Experts of a small language model: 192 ReLU neurons an expert, a sigmoid router.
Below are experts of layer 4 (counted from 0) of a mixture-of-experts language model. Rows are named router (the router's row for the expert), up (a neuron's input weights, with its number), down (a neuron's output weights, with its number) and show model dimensions 0-255. Each number is 128 + 32 x the weight over its row's rms, rounded and kept within 0 to 255.
Before each expert's rows: a language model's description of what the expert responds to. This comes from a sample of Wikipedia text that the model never trained on.

# expert 43
It responds to: Scattered prepositions, conjunctions and year or date digits in lists and prose, such as "of", "to", "198", "-".
router [ 93  91 133  91 144 137  97 145  77  98 112 145 156 137  77 173 158 146  80 112 155  78  96 156 114 192  89  58 113 156  90  87 164 167  90 104 153 155 167 116 158 119 103 160 151 112  94  94 130 157 131 128 166  80  98  94 103  89 169  96  87 143 156 134 161  98 132 160  91 171 147 140 102 166 160 150  88 187 155 125 168  89  92 167 170 157 149  71 143 122 157 167 126 165 150  90  98 138  92 151 177 157  81 176 148  86 162  90 138 160 161  99 130 121 159 123  90 114 114 155 170 128  92 101 170 108 165 108  90 103 142  99 116  77 167 160 118 101 135 160  82 100 163  93 167 104 121 157 108 182  88 110 102 153 155 166 125 105 151 158 112 100 152 158 170 109 133 187 113 115 160 123  88 124 136 153  91 110 100  92 132 140 153 148 156 104  78 175 143  99 141  93 113  89 109 174 158  92  82 160 191 154 175 143 118  91  97 163 181 147 118 156 100  97 154 167 140 159 119 162 168 162 124  82 181 165  96 108  93 120 105 162 135  90  78 161  83 121  86 105 196  99 126  79 143 164 139 137 108 103 136 153  86 207  87  79]
up0 [ 88 142 122 104 163 158 108 140 143  83 116 156 195 124  51 115 118 122  85 114  81 126 155 161 131 167 130 122 117 151 150 193  82 133 121 163 128 181 140 126 139  92  90 184 149 120 165  54 164 119 163 119 159  49 147 108 182  76 119 127 111 123 110 181 140 159 194 120  58  85 147  98 203 116  96  94 142 122  83 120 190  72 140 112 133 154 160 128 114 131 154 132 153  70 145 173  43 161 134 137  91 194 113 149 142  52 142 123 165 111 162 136 143 115 102 173  98  87 127 100 168 158 120 181 150 155 128 140  77 173  93  75  86 101 109 102  57 167 153 140 154 143 125 141 157 134 154 167 125 112 106 187 118 115 151 132 161  88  74 101 102 111 155 158 113  87 165 127  72 148 120 111 126 120 157 156 146 136 165 127 122  95 126 162 137  87 144 169 129 179  86  54 143 171 149 158 110 154  92 148 115 113 124 109 141 104 189 176 122 111 139 152 133 153 154 124 145 103  71 138 169 133 132 137  64 128 121 133 112 102  79 141 128  72 124 159 111 116 114 133 169  79 123 153 164 150 157  72  94 156 156 113 153 138 140 109]
down0 [128 118 190  91 136 138 160 117 113 153  89 239  70 136 124 122 135 140 144 139 121 115 146  72 127 138 141 125 165 138 109 154  79  74  80 119 117 150  86 148 170 217  97 194 105 128 134 116 192 164 122 123 107 130 155 146 200 105 161  98 148 138 126 123 124  97  97 155  93 152  79 116 143 106 101 106 155 104 159  92  89 165 137 116  98  78 124  92 141 123 128 142  85 193 175 146  95 191 173 184  84 130 127 132 101 228 162 166 129  96 121 221 139 136 127 119 140  99 138  87 125 127 177  97 129 159 119 120 146 129 153  97 113  96 116  90 172 155 126 119 126 153 133 116 122 169 143 131 168  57 123 159  51 136 121 141 130 158 160 141 158 159  56 147 119 146 106  86 117 106  83 108  75 149 124  85 118 145 106 173 182  84 142 116 176 147 106 122 151 119 143 144 115 182 155 168 175  81  90 138 137  93  99 123  82  90 109 128 121 142  97 188  91 125 123 115 121 140 113 165 107 166 139 192 161  86 101 143  89 119 140 137 174 107 117 147  84 131 130  84 136 164 102  73 148  83 125  88 151 153 164 135 178 121  93 113]

# expert 53
It responds to: The word but in not only… but constructions, and final digits of years, dates and numbers in sports and shipwreck tables.
router [ 98  97 144  96 123 134 123 125  76  93  99 148 144 158  93 168 124 145  95 114 163  87 113 142 112 158  90  65 109 163  87 102 151 173 107 118 170 163 188 129 131 123 107 167 116  81  85 112 132 145 139 110 163 110  84  86 103 103 161  97  86 122 154 137 165 117 132 157  94 162 120 119 105 127 167 166  94 184 161 114 168  88  75 174 174 155 134  67 124 126 158 168 115 178 154  84 105 171 104 152 159 146  60 173 152  91 153 122 128 163 164  94 143 121 149 100  97 112 120 144 160 133  93  91 166  90 158 112  89 133 164  96 124  74 175 152 110 108 154 160  81 108 167 105 185 103 127 144 105 178  89 102 110 154 160 169 113  96 156 163  99 108 127 162 170  96 126 178 146 142 171 127  84 116 146 159 102 111  95  99 127 129 160 159 188 103  52 173 159 127 133  84 108  93 108 179 119  92  85 167 167 164 197 157 129  85  86 165 180 139 115 160  98  62 153 164 133 167 120 159 166 173 114  93 195 170 112 100  94 133 106 154 112  87  60 161 107 107 120 102 191 103 123  91 148 147 169 146 108  96 136 153 103 168 111  87]
up0 [120 166 195 141 169 150 146 130 147 124  99 131  93 123 192 165 105 106 103 103 110 138 104 120  73 143 152 118 145 202 163 129 161 108  98 146 136  67  98  92  53 153 152 161 144 153 149 174  98 113 117 114 133 113 121 166 148 202 125 172 151 150 140 154 127 162 120 180 108 142 129 143 148 128 108 156 130  70 160 155 133 199 166 153  72 158 154 173 133 106 172 121 150  99  99 138  63 126 164  91  84  90 104 133 144 139 107 128 194 115 158 111 125  67 160 126 167 125 108 118 169 107 120 121 134 117  92 134 153 101 153 179 103 154 133 139 215  69  67 123 143 186 155 120 126 115  91 127 138 128  57 138 168 185 165 146 131 149 150 135 116 128 243 121 205  94 117 160 124 152 155 129  89 145  95  91 127 146 121  38 138 170 106 120 186  97 112 151 128  91 112 121 103  90 114 120 107 137 114 181 145 107 108 145 128 192  68 133 148 119 130  66 157 104  91 162 146 151 134 112 105 133 111  78  93 147 104 145 109 175 183 137 170 123 119 138 160 190 187 132 164 102 126 104  75 111 149 121 102 129 113 158 139 134 104  98]
down0 [142 108 148  92  86 122 121 150 134 159 145 173 144 130 153  99 162 132 169 116 110 107 105 151 139 126 185 115 103 160  97 144 115  88 130 121 128 130  90 135  66 164 151 176 126 175 147 111 132 140  91 129 188  87 129 107 183 142 143 132 125 112  97 124 135 185 125  95 142 110  91  98  92 122 154 151 138  93  70  77 163 137  96 172 110 156 109 150 103 106 136 106 120 135  96  81 133 158 106 140 173 135 165 154 136 171 140 146 157 176 103 131 187 169  90 134 154 168 100 106 144 145  95 113 182 169 185  51 105 159 148 144 127 177 184 146  96 143 139  99 188 163  79 131 138 151 139  85 120 153  94 123 102  77 136 124 128 184  67 121 145 130 165 153  94 192 101 133 151  91 133 122 154 136 113 118 139 164 112 116 108 222  45 125  87 156 146  71 139 129 130 129  85 142 175 151 141 117  94 149 108  98 137 197  89 179 146 134  83  88 136 179 111 102 159 115  96 145 150 122 166 154 142  81 105 121 151 107 169 136 139 125  59 138 127 111  85 188  52  62 133  89 159 155 171 152  98 157 172 143 109  80 150  43 121 201]

# expert 58
It responds to: "the", "its", "his", "their" after in, at, to, on, as in sent back to the Moose, plus "in" after engage.
router [ 92  86 127  89 130 126 110 159  72  91 134 131 123 157 108 179 142 151  92 155 151  85 106 153 129 151  94  52 113 168  87 111 160 169 103  95 161 161 168 111 143 123 103 170 133  86  81 105 127 139 115 115 165  92  91  81 104 105 143 114  86 141 162 133 159 112 138 164  86 169 129 139 109 153 164 147  87 201 142 120 158  86  83 159 178 153 157  74 149 119 130 163 118 143 154  84  98 135 107 150 169 141  92 172 139  85 168  88 149 163 158  92 123 119 155  93  92 104  89 133 161 130 105 110 161  77 160 121  83 145 147  96 114  68 176 154 111  94 144 159 116 120 164 116 189  91 135 164 106 198  93 102  75 132 162 164 124  95 163 163  97 115 155 167 166 118 130 166 136 126 163 122  81 111 139 153 103 114  91  95 121 120 170 148 171  87  57 166 153 123 147  88 113  87 101 178 130  85  86 168 176 164 192 150 134  82  93 163 168 160  81 178 104  78 149 165 123 167 124 139 159 170 112 103 201 171 122  81  94 117 107 156 124  90 101 168 103  96  93 105 184  87 113 106 164 130 166 139 109 106 144 154 103 174 126  77]
up0 [133 106 173 163  95 149 133 131 111 118 129 112 156  87 101 109 124 122 187 131 152 181 119 123 177 157  78 130 154 148  97 106 149 136 123 113  45 107 123 112  81 112 139 151 151  66 121 136 193 119 142 133 164 104 134  67  24 128 162 129 137  86 125 149  76  83 152 135  92  82 208 153  88 114 164 149 106 145 147 146  92 110 110 124 136  92 111 112 127 120 163 152 113 156 152 155 150 133 137 112 142 166  97 143 139  85 150 109 170 114  89 122 153 138 116 102 146 126 142 119 177 134 111 151 109 191 125 120  68 135 172 156 149 152 163 147  61 154  53 172 138 121 112 130 153 119 170 158  84 146 114 110 111 124 144 152 139  77 175 177 131 123 183 137 134 144 132 159  60 133 112 143  59 160 144 128 146 106 129  97 145  84  80 107 134 153 119 136 134 155  90  32 141 145 176 134 145 145 127 190 156 107  92 112 142 122 139 166 137 175 132 156 189  96 125 208  96 162  83 145 133 192 170  96  99 170 156 153 125  90 183 152 136  71 132 133 151 130 114 120  71  93 104  91 165  92  35 113 124 104 161 194 137 156 138 160]
down0 [124  96 138 106 125 133 149 135 118 132  97 147 133  84 116 157 151 180 138 169 162 182 122  86  85 163 130 145 121 119 143 148 155 132  61 133 131 140 153 126 131 121 148 129  51 119 151 119 158  70 120 157 135  80 125 152 145 144 167 108 148  72 143 176 146 139 116  61 122 173 124  55 118 106 160 129  84 194 111 110 118 137 120  78  54 144 124 182 146 201  99  95 136 182  87 133 141 106 105 174 176 113 188 176 132 149 110 166 101 133  98 137 123 111 135 111 129 147 129 188 131 118 110 160  91 150  79 105 173 112  77 131 168 113 124 151 135  52 103 159  90  91 108 126 120 127 107  85 133 129 156 106 132  96 120  90 192 171 116 124 117 123 124 188  69 136  76 101 164 161  86 132 164  56 177 107 127 142 126 121 154  93 106 141  96 110 107 141  64 139 170  66 102 186 133 103  92 174 123 141 122 130 139  94 182 159 101 166 118  82 146 176 140 121 113 145 159 133 113 165 163  74  71 163 162 192 215 117 128 138 156 135 115 116 147 157 199 146  72 109 128 152 129 117 167 125 178 133 133  95 194  69 143 138 137 125]

# expert 12
It responds to: Last word or piece of a list item or name, followed by a comma or period, and decimal digits in tables.
router [ 97  84 135  98 120 146 120 142  84  89 128 146 131 143  82 166 133 156  85 134 164 105 104 172 116 181  96  62 109 161  89  85 157 165 103 103 158 161 169 131 165 122 111 166 116 120  70 110 133 148 138 115 159  90  79  89  90 125 150  93  92 135 156 136 170 121 133 157  97 166 136 143 100 151 165 149  84 197 136 133 170  89  77 142 167 157 146  84 120 138 138 166 113 152 152  86 100 137 106 155 161 132  86 184 135  91 156 106 139 161 156  95 127 101 159 121  94 110 129 152 174 131  92  92 171  92 161 107  89 111 154  65 102  69 189 174 112 107 135 169 106 105 163 115 184 101 125 148  99 156  88  95 102 143 155 161 125 100 164 164  95 116 136 160 173 106 119 166 129 142 169 111  79 133 164 156  95 111  93  95 122 155 162 134 167 108  85 162 163 130 137  88 106  97  93 172 115  92  80 161 190 156 191 159 129  91  92 158 181 165  95 173 100  78 153 169 122 167 128 150 168 167 137  79 186 170  99 106  94 118  98 153 121  82  74 167  97 126 105 104 206 105 102 102 171 161 161 147 111  97 149 155  94 194 114  85]
up0 [ 79 111  96 122 136  84 171  89 152 143 114 144 153 115 162 130 108  98 180 170 166 154 100 111 119  99  51 156  95 131 172 154  92 129 103  62 128 171  82 103 132  91 138  80 119 100 152 125  90 157  95  86 140 221 149 144 180 164 130 134  83 130 131 138 140 154 130 135 117 175 119  97  94  73 169 143 107 182 119 160 153  71 103 124 191 175  63  88 141 171 113 130 136 105 171 149 100 147  75 124 168 128 151  90 100 138 176  97 170 117  85 160 122  97 122 120  15  92  99 134 165 166 106 127 145 161  97  68 126  76 139 132 101  82 108 136 140 110 111 165 157  91 115 132 168  83 139 135  46  84 109 161 136 112 112 123 129 120 167 164 172 168 181 100 121  98 106  92 111 108  81  73 115 147 181 111 174 135 116 158 158 162 160 129 173  99 137 136  88 111 134 106 152 105 144 141 162 141  95 130 111 118 154  64 105  94 126 136 164 117 145  79 109 133 166 113  47 164 171 136 155 143 129 136  89 135 123 139 100  83 137 187 134  43 120 148 130 177 118 158 116 142 151 107 129 108 149 156 161 120 132 158 115  92 145 165]
down0 [164 154  58 173 117 152 161 106 151 162 174 129 126 110 151 103 120 100 126  99 123 150  68 113 135 135 164 145  67  86 183 148 127 116 193 108 130  93 159  85 116 201 116 129  85 134  78 125 173  94 132 109 126 129 205 144 179 130 194 141  48 143 118 178 112 113 119 130 132 138 180  94 101 162  94 144 119 113 136 141 147 171 104  82 141 140 120 136 102 182  77 134 146 142 123 165 133  93  59 110 107 168 131 131 156  99 205 129 145  82 157  84 205 100 145 127 127 160 119 174  77 150 123 125 135 132 103 107 159  87 105 140 146 130 100 181  90 152 133  72 147 132 117 133 170 157  72 145 151 122 127 131  73 145 111  50  92 179 137 114 134 125 101 132 178 145 139  95 114 124  72 183 162  72 184 108 134  79 117 108 164 167 135 143 106 101 160 164 153  74 102  82 152 106 146 186 120 139 142  90 131 187 147 176 125 156 122  92 108 113 156  93  92 134 129 128 101  84 149 174 144 127 170 173 146 131 109 160 164  94 133 123 113 155 141  84  55 162 112 180 108 174 162 190 142  99 116 126 102 124 178 156 123 111 145 125]